Weights of a small mixture-of-experts language model, trained from scratch on English Wikipedia: 32 SwiGLU neurons an expert.
Below are experts of layer 2 (counted from 0) of a mixture-of-experts language model. Rows are named router (the router's row for the expert), gate (a neuron's input weights, with its number), up (a neuron's input weights, with its number), down (a neuron's output weights, with its number) and show model dimensions 160-319. Each number is 128 + 32 x the weight over its row's rms, rounded and kept within 0 to 255.
After each expert's rows: "comes after" lists some tokens at least twice as common just before its tokens as in all text. This comes from a sample of Wikipedia text that the model never trained on. Tokens count by the router's weight.

# expert 19
router [ 83 155  69  81 100 140 146 125 115  44 143 145 139 193 132 172 134  88 101 160  98 108 145 136 150  85 141 112 155  96 156 115 102 132 113 128  64  73 152 128 154  71 149 177  89 111 195 116 142 132  91 175 158 103 189 135  85 127  99 103  98  97 114 115 103  89 130 114 102 137 137 102 110 152 120 110 135 150 144 133 175 162 156  68 157 109 100 121 130  70 122 176  59 105 153 152 147  94 108 114 114  98  66 163 142 155  91 145 181  96  95 108 101  59 153 124 127  98 139 115 169 104 127 158 178 141 113 145 134 144 153 163 139 142 148  62 155 103  88 125  75 164 146 153  90 129  84 164 113 146 109 129 149 104 177 155 142 174 161 115]
gate1 [146 169 168  80 123  84 111 181 150 167 189 132  88 124 113 112 143 125 130 105 149 138 144 133  94 115 132 159 120 115 145 128 132 157 118  35 183 108 119 127  79  63 133 131 152 109 120 116 112 112 115 193  91 142 171 162  32  99  79 123 171 122 121  57 141 122 144 105 117 107  95 132 117 113 132  83 131 115 151 126 102  83 104 116 188 114  90 169  93  97 124 144 107 172 135  72 111 129 162 162 120 122 130 134 185 104 114 162 155 117  89 111  91 127  98  94 121  95 102 121 183 155 133 153 125 141 110 115 107 172  46 137 170 127 119  85 130  95 138 115 210 123 148 118 109 141  72 125 124  83  68 121 135 132 148 139 119 116 146 165]
up1 [138 178 180  85 152  82 116 180 185 111 113 139 118 110 100  78 136 152 164 108 147 132  91 133  78 156 111 150 110  60  83 121 195 109 171  70 130 104 197  85  92 134  43 117 115 131 166 117 124 112 109 164 118 135 168 188  78 122 113 119 160 137 139  93 101 166 161 115 112  94  86 126 128 142 100 117 128 106 132 167 119  76 118 136 170 145 156 164 156 110 127 148 121 135 159  95 111 132 151 163 139 152 164 123 164 142  89  92 142 111 161 109 116 130 184  94 154 123 147 133 184 143 126 146 139 101 136  98 152 177   9 118 161 110 135 131 157 117 117 127 204 127 116  96 124 114 160  81 128  92  72  81 130  92 172 106 133 112 192 106]
down1 [167 116  96 164  99  98  35 127 180 125 109  69 163 106 110 134  91 175  99 108 109 146 105 105 160 111 208 141  72 143 138 128 146 147 179 148 112 117 182  70 168 107  91 153 122 125 191  79 112 133 158 156 133 104 117 102 159 140 134  71 162 130 131 108 139 157 121 128 175 128  85 145 191 147 159  98 105  92 121 130 180 121 135 111 149  86 119  75 126 144  39 144 102 150 147 158 114 112  61 112 131 177 124  92 159 210  85 117 219 140 107 109  66 146 139  98  88 114 147 170 178 180 144 110 164 145 130 197  85 141  97 119  89 112 158 138  96 208 100 164 116 112 129 144 163  82 130 160 223 106 154 128  98 156 142 139 119 106 143 144]
comes after: " |", "|", ";", " (", ":", " 0"

# expert 99
router [ 79 172  70  86 119 135 157  86 128  72 134 153  88 152 136 157 152  81 139 149  87 102 148 144 118 105 138 109 152 122 148 136  98 154  73 105 122 105 155 188 169  86 175 177  96 111 161 112 132 117  88 164 134  86 167 128  71 151 102 140 104  95 111 114  92 102 122  96  87 152 164 101  79 186 117 114 151 154 157 112 167 178 159 104 165  95  97 104  95 104  76 149  92  69 175 154 150 113 106  98 125 101  78 156 120 125 117 165 171  95  87  93 108  85 142 159 103 101 152  91 156  84 115 202 161 143 103 149 135 152 159 163 134 147 136  91 156 115  92 144  81 155 118 140  86 157  91 162 131 178 122 147 159  70 169 153 154 173 163  93]
gate0 [134 175 105 139 133 125 150 132 144 128 103 190  76  98 109 121 125  36 183 137  98 102 112  75 128  96  85 131 139  96  80 151 118 135  66 138 149  99 101 114 131 159 164 141 128 161 165 153 159  62 125 165 128  38 128 125  60 165 136  89  98 105  98 143 115 104 180  98 153 128 128 117  81 151 143  93 138  78  95 121 156 153 151 129  81 108 132  91  61 170 146  46 127 119 115 119 127 114 122 162 173 183 134 143 109 105 140 139 179  58  51 120 149 166 158 164 152 134  93 105 122 170 130 165 108 123 118 172 148 135 147 139 102  99 122  89 155 153 156 145  96 189 108  61 112 149 134 170 112 190  71  95 151 127 142 139 151 158 114  97]
up0 [114 135 152 127 116 124 130 130 126 133  86 181  98 115 125 112 117  29 208 114  66  72 112  94 153  86  86 131 108 127 167 142 124 161  31  81 155 119  65 119 139 188 138 137 129 156 134 138 182 116 104 174 142  82 125  85  75 167 107 107 114 104 123 141 155  92 207 111 156 130  86 153 116 165 159 107  94 127  78 134  84 145 185 122  65 126 119 126  86 176 163 103 129 118 106 111 115  91 153 145 162 180 135  91  96 103 158 108 151  87  78 149 126 152 130 149 139 114 114 100 111 163 152 142 108 124 104 159 167 141 218 112 117 111 110 117 105 148 123 129 153 184 101  52 102 127 150 166 152 226 113  75 123  90 157 171 165 117 147 104]
down0 [157 115  84 113 144 138 155 142  96 102 168 132  69 121  40 115 150  66 120 140 173 175 152 202 170 111 115 159 123 118  68 133 132 125 123 188 141 180 109 122 127  75 138 172 145 113  87 125 166  66 124 174 133 133  83 139 150 109 131 147 122 140 174 127  92 152 164  77 119 136 138  90 134 132 109 172 147  89 100  88 181 144  99 164 121  96 140  65  66 114 126 108 183 146  89 134 144 147 143 121 157 150 202 166 164 102 169 172 104 108 126 133 161 187 155  95 131 130 125 161 126 162 167  81  93 119 138 113  91 122  61 143 176 114 145 179 183  90 148 156 113  70 109 177 153 154 169  87 164 135 112 154 135 137 117 108  92 117  93 134]
comes after: " |", ".", " 19", " (", "–", ":"

# expert 21
router [ 92 152  62  91  93 131 140 122 123 105 139 133 147 166  85 169 137 121 140 145  94  93 147 133 143  90 117 111 154  98 164 119  95 166 108  92  94 108 143 143 177  86 141 191 104 107 170  89 104 138  89 161 140 103 182 153 104 127  93 131  97 108 126  93 104  85 108 116 112 149 148  85 104 151 113 149 132 164 145 136 182 169 148  80 124 102  93 116 115  96 116 163  70  95 173 164 140 128 104 103 103 114  84 158 146 147 108 146 182 111  91 105 106  84 133 136 100  93 158 128 182 100 128 203 172 153 131 147 130 148 160 155 123 157 150  77 145  89  76 141  72 130 122 109  84  96  51 168 109 166 126 125 173  83 172 155 140 153 175 129]
gate1 [153  94 147  80 115 121 162 129 123 154 138  74 171 135 138 116 110 152 141 183 102 125 111 114 144 141 110  66 126  20 170 170 135 155 158 100 121 148 157  60 120 138 149 139 140 144 174 120 126  86  95 146 162  92 155 126  89 128 144 152 142 100 134  75 177 159 101 114  65 124  44 107 139 109  93 111  24 138 162 142 147 121 185  90 123  85 115 144 149 155 151 130 107 152 152  80 131 145 109 118 124 152 140 144 138 146 129 131 113  94  95  54  44 142 123 107 162 105 139 157 161 101 132 151 118 110 108 152 125 135 108 139 108  84 116 115 184 121 101 168 172  63 169  95 131 144 133 128 111 145 104 110 141 114 110 116 138  60 156 192]
up1 [150 107 145 169  95 137  80 115 154 176 136 114  83 119 153 151 130 108  93 113  70  86 132 170 173  80 149 141 115 190 136 138 110 138  94 128 150 131 139  96 136  86 165 128  47  90  74 139 141 205 102 100 113 167  97 158 122 106 107 108  98 182 106 162 134  97 121 152 185 145 200 128 142 121 170 171 124 205 107  84  95 176 110 139 130 128 103  93 105 155 116  93 162 108  88 173 145 113 152  41 118  94 125  70 102 118 186 116 152 138 153 120 163 139 132 137 115 130 112 116  83 131 125 138 119 132 153 138 137 133 183 194 112 155 145 109 134 144 117 115  94 141 179 113 148  98  89 157  96 107 218 139 134 131 105 169 139 110 115 109]
down1 [ 92 144  93 155 173 101 168 126 159  92 108 178 159 125 178 176  88 135 166 164 151 130 115 122 115 100 150 139 131 135 125 162 103 125 192 121 192 146 120 133 158 174 155 117 163 140 103  82 147 119  91 151 156 159 106 116 145 153 121 120  93 153  93  84 157 147 106 100 101 132 154 108  95 103  89 140 123 173 108  80 136  80  73 166 149 140 179 155  95  98 141 114 109 144  90 147 129 150 134 133  98 114  81 128 129  60 163 109 119 106 127 119 174 147 136 136 123 131 142 131 106 133 162 155 118 138 115 117 104  79 170 188 173 128 127 162 142  62 146 132 127  84  97 124 133 157 162 142 121  95 110 100 141  66 147  57 110  90 106 105]
comes after: " |", " (", "|", ":", ";", "-"

# expert 14
router [ 66 195  97  86  92 103 159 113  81  79 119 135 130 133 109 190 143 112  97 162  74  88 133 142 117  78 141 107 124  94 156 142  83 132  74  66 125  96 178 161 160 108 217 177 108 124 156 103 107 156  91 139 139  76 159 115  83 147  90 126 100 117 124 123 107 109  87 102  95 143 168  87 116 161 129 113 105 147 147 165 147 173 151  87 174  99  94 118 152  87 111 149 115 108 154 155 147 133 102 109 118  82  56 143 111 109 122 131 156 109 107 102 123 127 132 168 109  97 155 135 178  95 105 127 149 152 140 119 148 154 180 155 154 140 153  98 150 112 113 127 104 159 144 115  92 166  80 143  63 164 139 160 153  93 149 156 167 167 151  88]
gate1 [ 81 123  92 148  57 110 166 139 119 135 134 120 157 110 103 141 156  85 135 160  83 116 143 213 100 114  79 167 115 135  58  77 135 123  75 107  99 111 172 115 107  35 182 117 123 190 168 121 112 125 145 166  94 153  90 126 164 105 131 135 152 128  93  98 122 124 121 139 157 125 156 162 121 112 100 145  70 201  78 133 141 147 170 105 114  88 149  70  66  86 186 104 157 126 131  82 138 104 135 131 175 133 176 157 211 168 126 125 164  73  92 126 119 134  96  95 182  96 121 139 191 131 132  93  59 127 135 127 165 160 125 135  90 131 117 185 172 171  80 124 121 157 104 116 141 153  87 114 104 207 125 161 137 141 165 162 122 173 105 133]
up1 [173 142 175 117 159 146  80 167 175 177 103 144 145 179 153 105 110 197 128 115 192 105 113  59 145 155 170  88 135 142 185 147 159 160 200 165 133 134 108 126 150 177 113 118 121  69 119 107 127  80  97  89 137 143 162 103 142 133 140 136 121 126 159 168 120 111 158 118 122 186  89 136 146 110 118 133 181  49 153 132 154 125 112 131 136 155 113 117 171 164  76 116  89 157 136 176  81 147 142 121  46 156 111 104  74 132 151 126  87 142 200  87 156 125 132 117  83 177 134 128 102 109  85 151 189 114 134 122  76 138 120 104 178 122 112  85  88  99 168 145 168 125 158 136 137 115 146 129 200  96 102 130 102 101 122  95 118 101 145 117]
down1 [ 97 100 112 137 187 144 155  99 137 175 121  40 133 194  89 153 134 132 157 107 122  82  85 144  96 137 156 134 114 119 112 167  95 135 136 109 148 161 153  73 142 159  97 121 159 133 100 162 144 113 105 128 134 105 197 119 160  97 132  95  66  98 131  76 149 110  87 102 150  90 116  93  71  82 131 120 174 152 162  52 171 160 126 153 174 124 196 180  73 123 134 115 107 114  97 150  92 136 158 131  75 109 101  95 153 155 166  88 130  71 145 125 150 128 108 119  80 205 151  98 150  64 133 105 153 111 146 112 180 160 142 126  99  92 104 203 152 120 104 168  95 130 107 140  91 142 105 143  96 122  83 163  98 157  95 119 143 162 121 139]
comes after: ".", "–", ",", " 19", "-", " ("

# expert 79
router [ 95 179  73  91 101 108 191 111 119  77 119 155 129 144  70 145 154 110 101 162  91 126 174 145 143  86 157 104 157  96 145 125 113 143 109  95 140 126 153 169 109 116 182 157 120  86 142 115 127 162  80 137 129 101 169 151 103 144  90 131 101  89 139  98 104  99 102  66 105 141 157  82 107 149  83 144 151 157 150 139 172 165 142  89 151  97  96 112 116 109  82 147  96  92 144 167 177 154 103  96 112  97  92 166 115 118 101 132 164 119  90 111 100 135 156 151  95 107 150 146 162 129 112 161 176 135 118 174 119 144 156 143 156 147 128  92 155 104  82 145 120 105 164  96  91 175  88 155  82 147 102 147 167  71 165 160 115 160 151  80]
gate0 [115 207 143  57 151 153  80  97 138  98 151 111 119 176 152 148 136 124 134 100  99 164 162 132 122  86 130 162 126 115  77  91 139 122 138 167 126 158 160 139 133  83 151 126 101 105  92 100 154 103  99 143 119 159 174 141 114 118 146 142 104 110 207 134 126 135  69 115 108 161 171 160 137 133 160 125 141 113 149 123 114 112 100 110  75 217  87 160 119 170 136 185 107 141 173 114 156 157 149  80 136 114 162 136 111  59 135 122 112  79  81 175 108 110 126 112 149 136 142 112 140 103 158 155  95 147 100 120 155  90 209  98 175 159  74  81 129  55  59 127 174 158 104 133 190 179 130 138  79 161 123 114 184 113 149 122 167 137 156 166]
up0 [158  54 106 116 144  71 137 115 125  74 167  96 104 123 152  95 146 119 150 139 134 158 134 172 148 126 124 139 155 193 140 107  95 172 150 128 105 143 105 145 159 122 126 154 140 137 101 171 101 179 160 152 124  83 140  85 123 119 131 115 175 140 109 141 163 155 122  98 203  66 115 163 147 102 134 134 125 156 173 159 135  83 120  62 113  77 103 120 142 129 111 127 132  69 116 105 174  90 124 133 141  45 140 166 107 112 102 118 148 116  95 103  32 205 188 147 119 126 118 145 135 137 100 107 110 135 109 113 213  56  88  93 131  79  78 104 105 148 126  88 118 134  88 140  69 175 130 123 113 133 100 125  49 107 119 150 151 147 100 149]
down0 [ 94 130  89 139 160 156  99  95 147 163 153  83 132  97 179 142 124 140 185  88 128  87 140 127  99  82 118  85 193  93 156 180 124 125 111 134 124 169 199 142 134 121 116 110  50 184 193 150 150 126 116 216 111 121 196 177 204 116  75 161 121 120 162 162 125 118  77 143 144 107  86 102 110 117 113 170 123 126 181 124 107 153 159 104 153 143  86 188  65 130 236 124 145 153 111 167 104 104 112  25 119 108 119  84  59 147  98 111 117 110 142 104 174  98  74 146  99 111  99 114 131 103 126 176 123 125  90 105 104 113 121 162 124 116 163 148  53  98 126 123 144 110 126 143 120 155  90 147 103 108 127 136 119 121  92 119 105 169  65 156]
comes after: " 19", ",", " 18", " (19", "20", " ("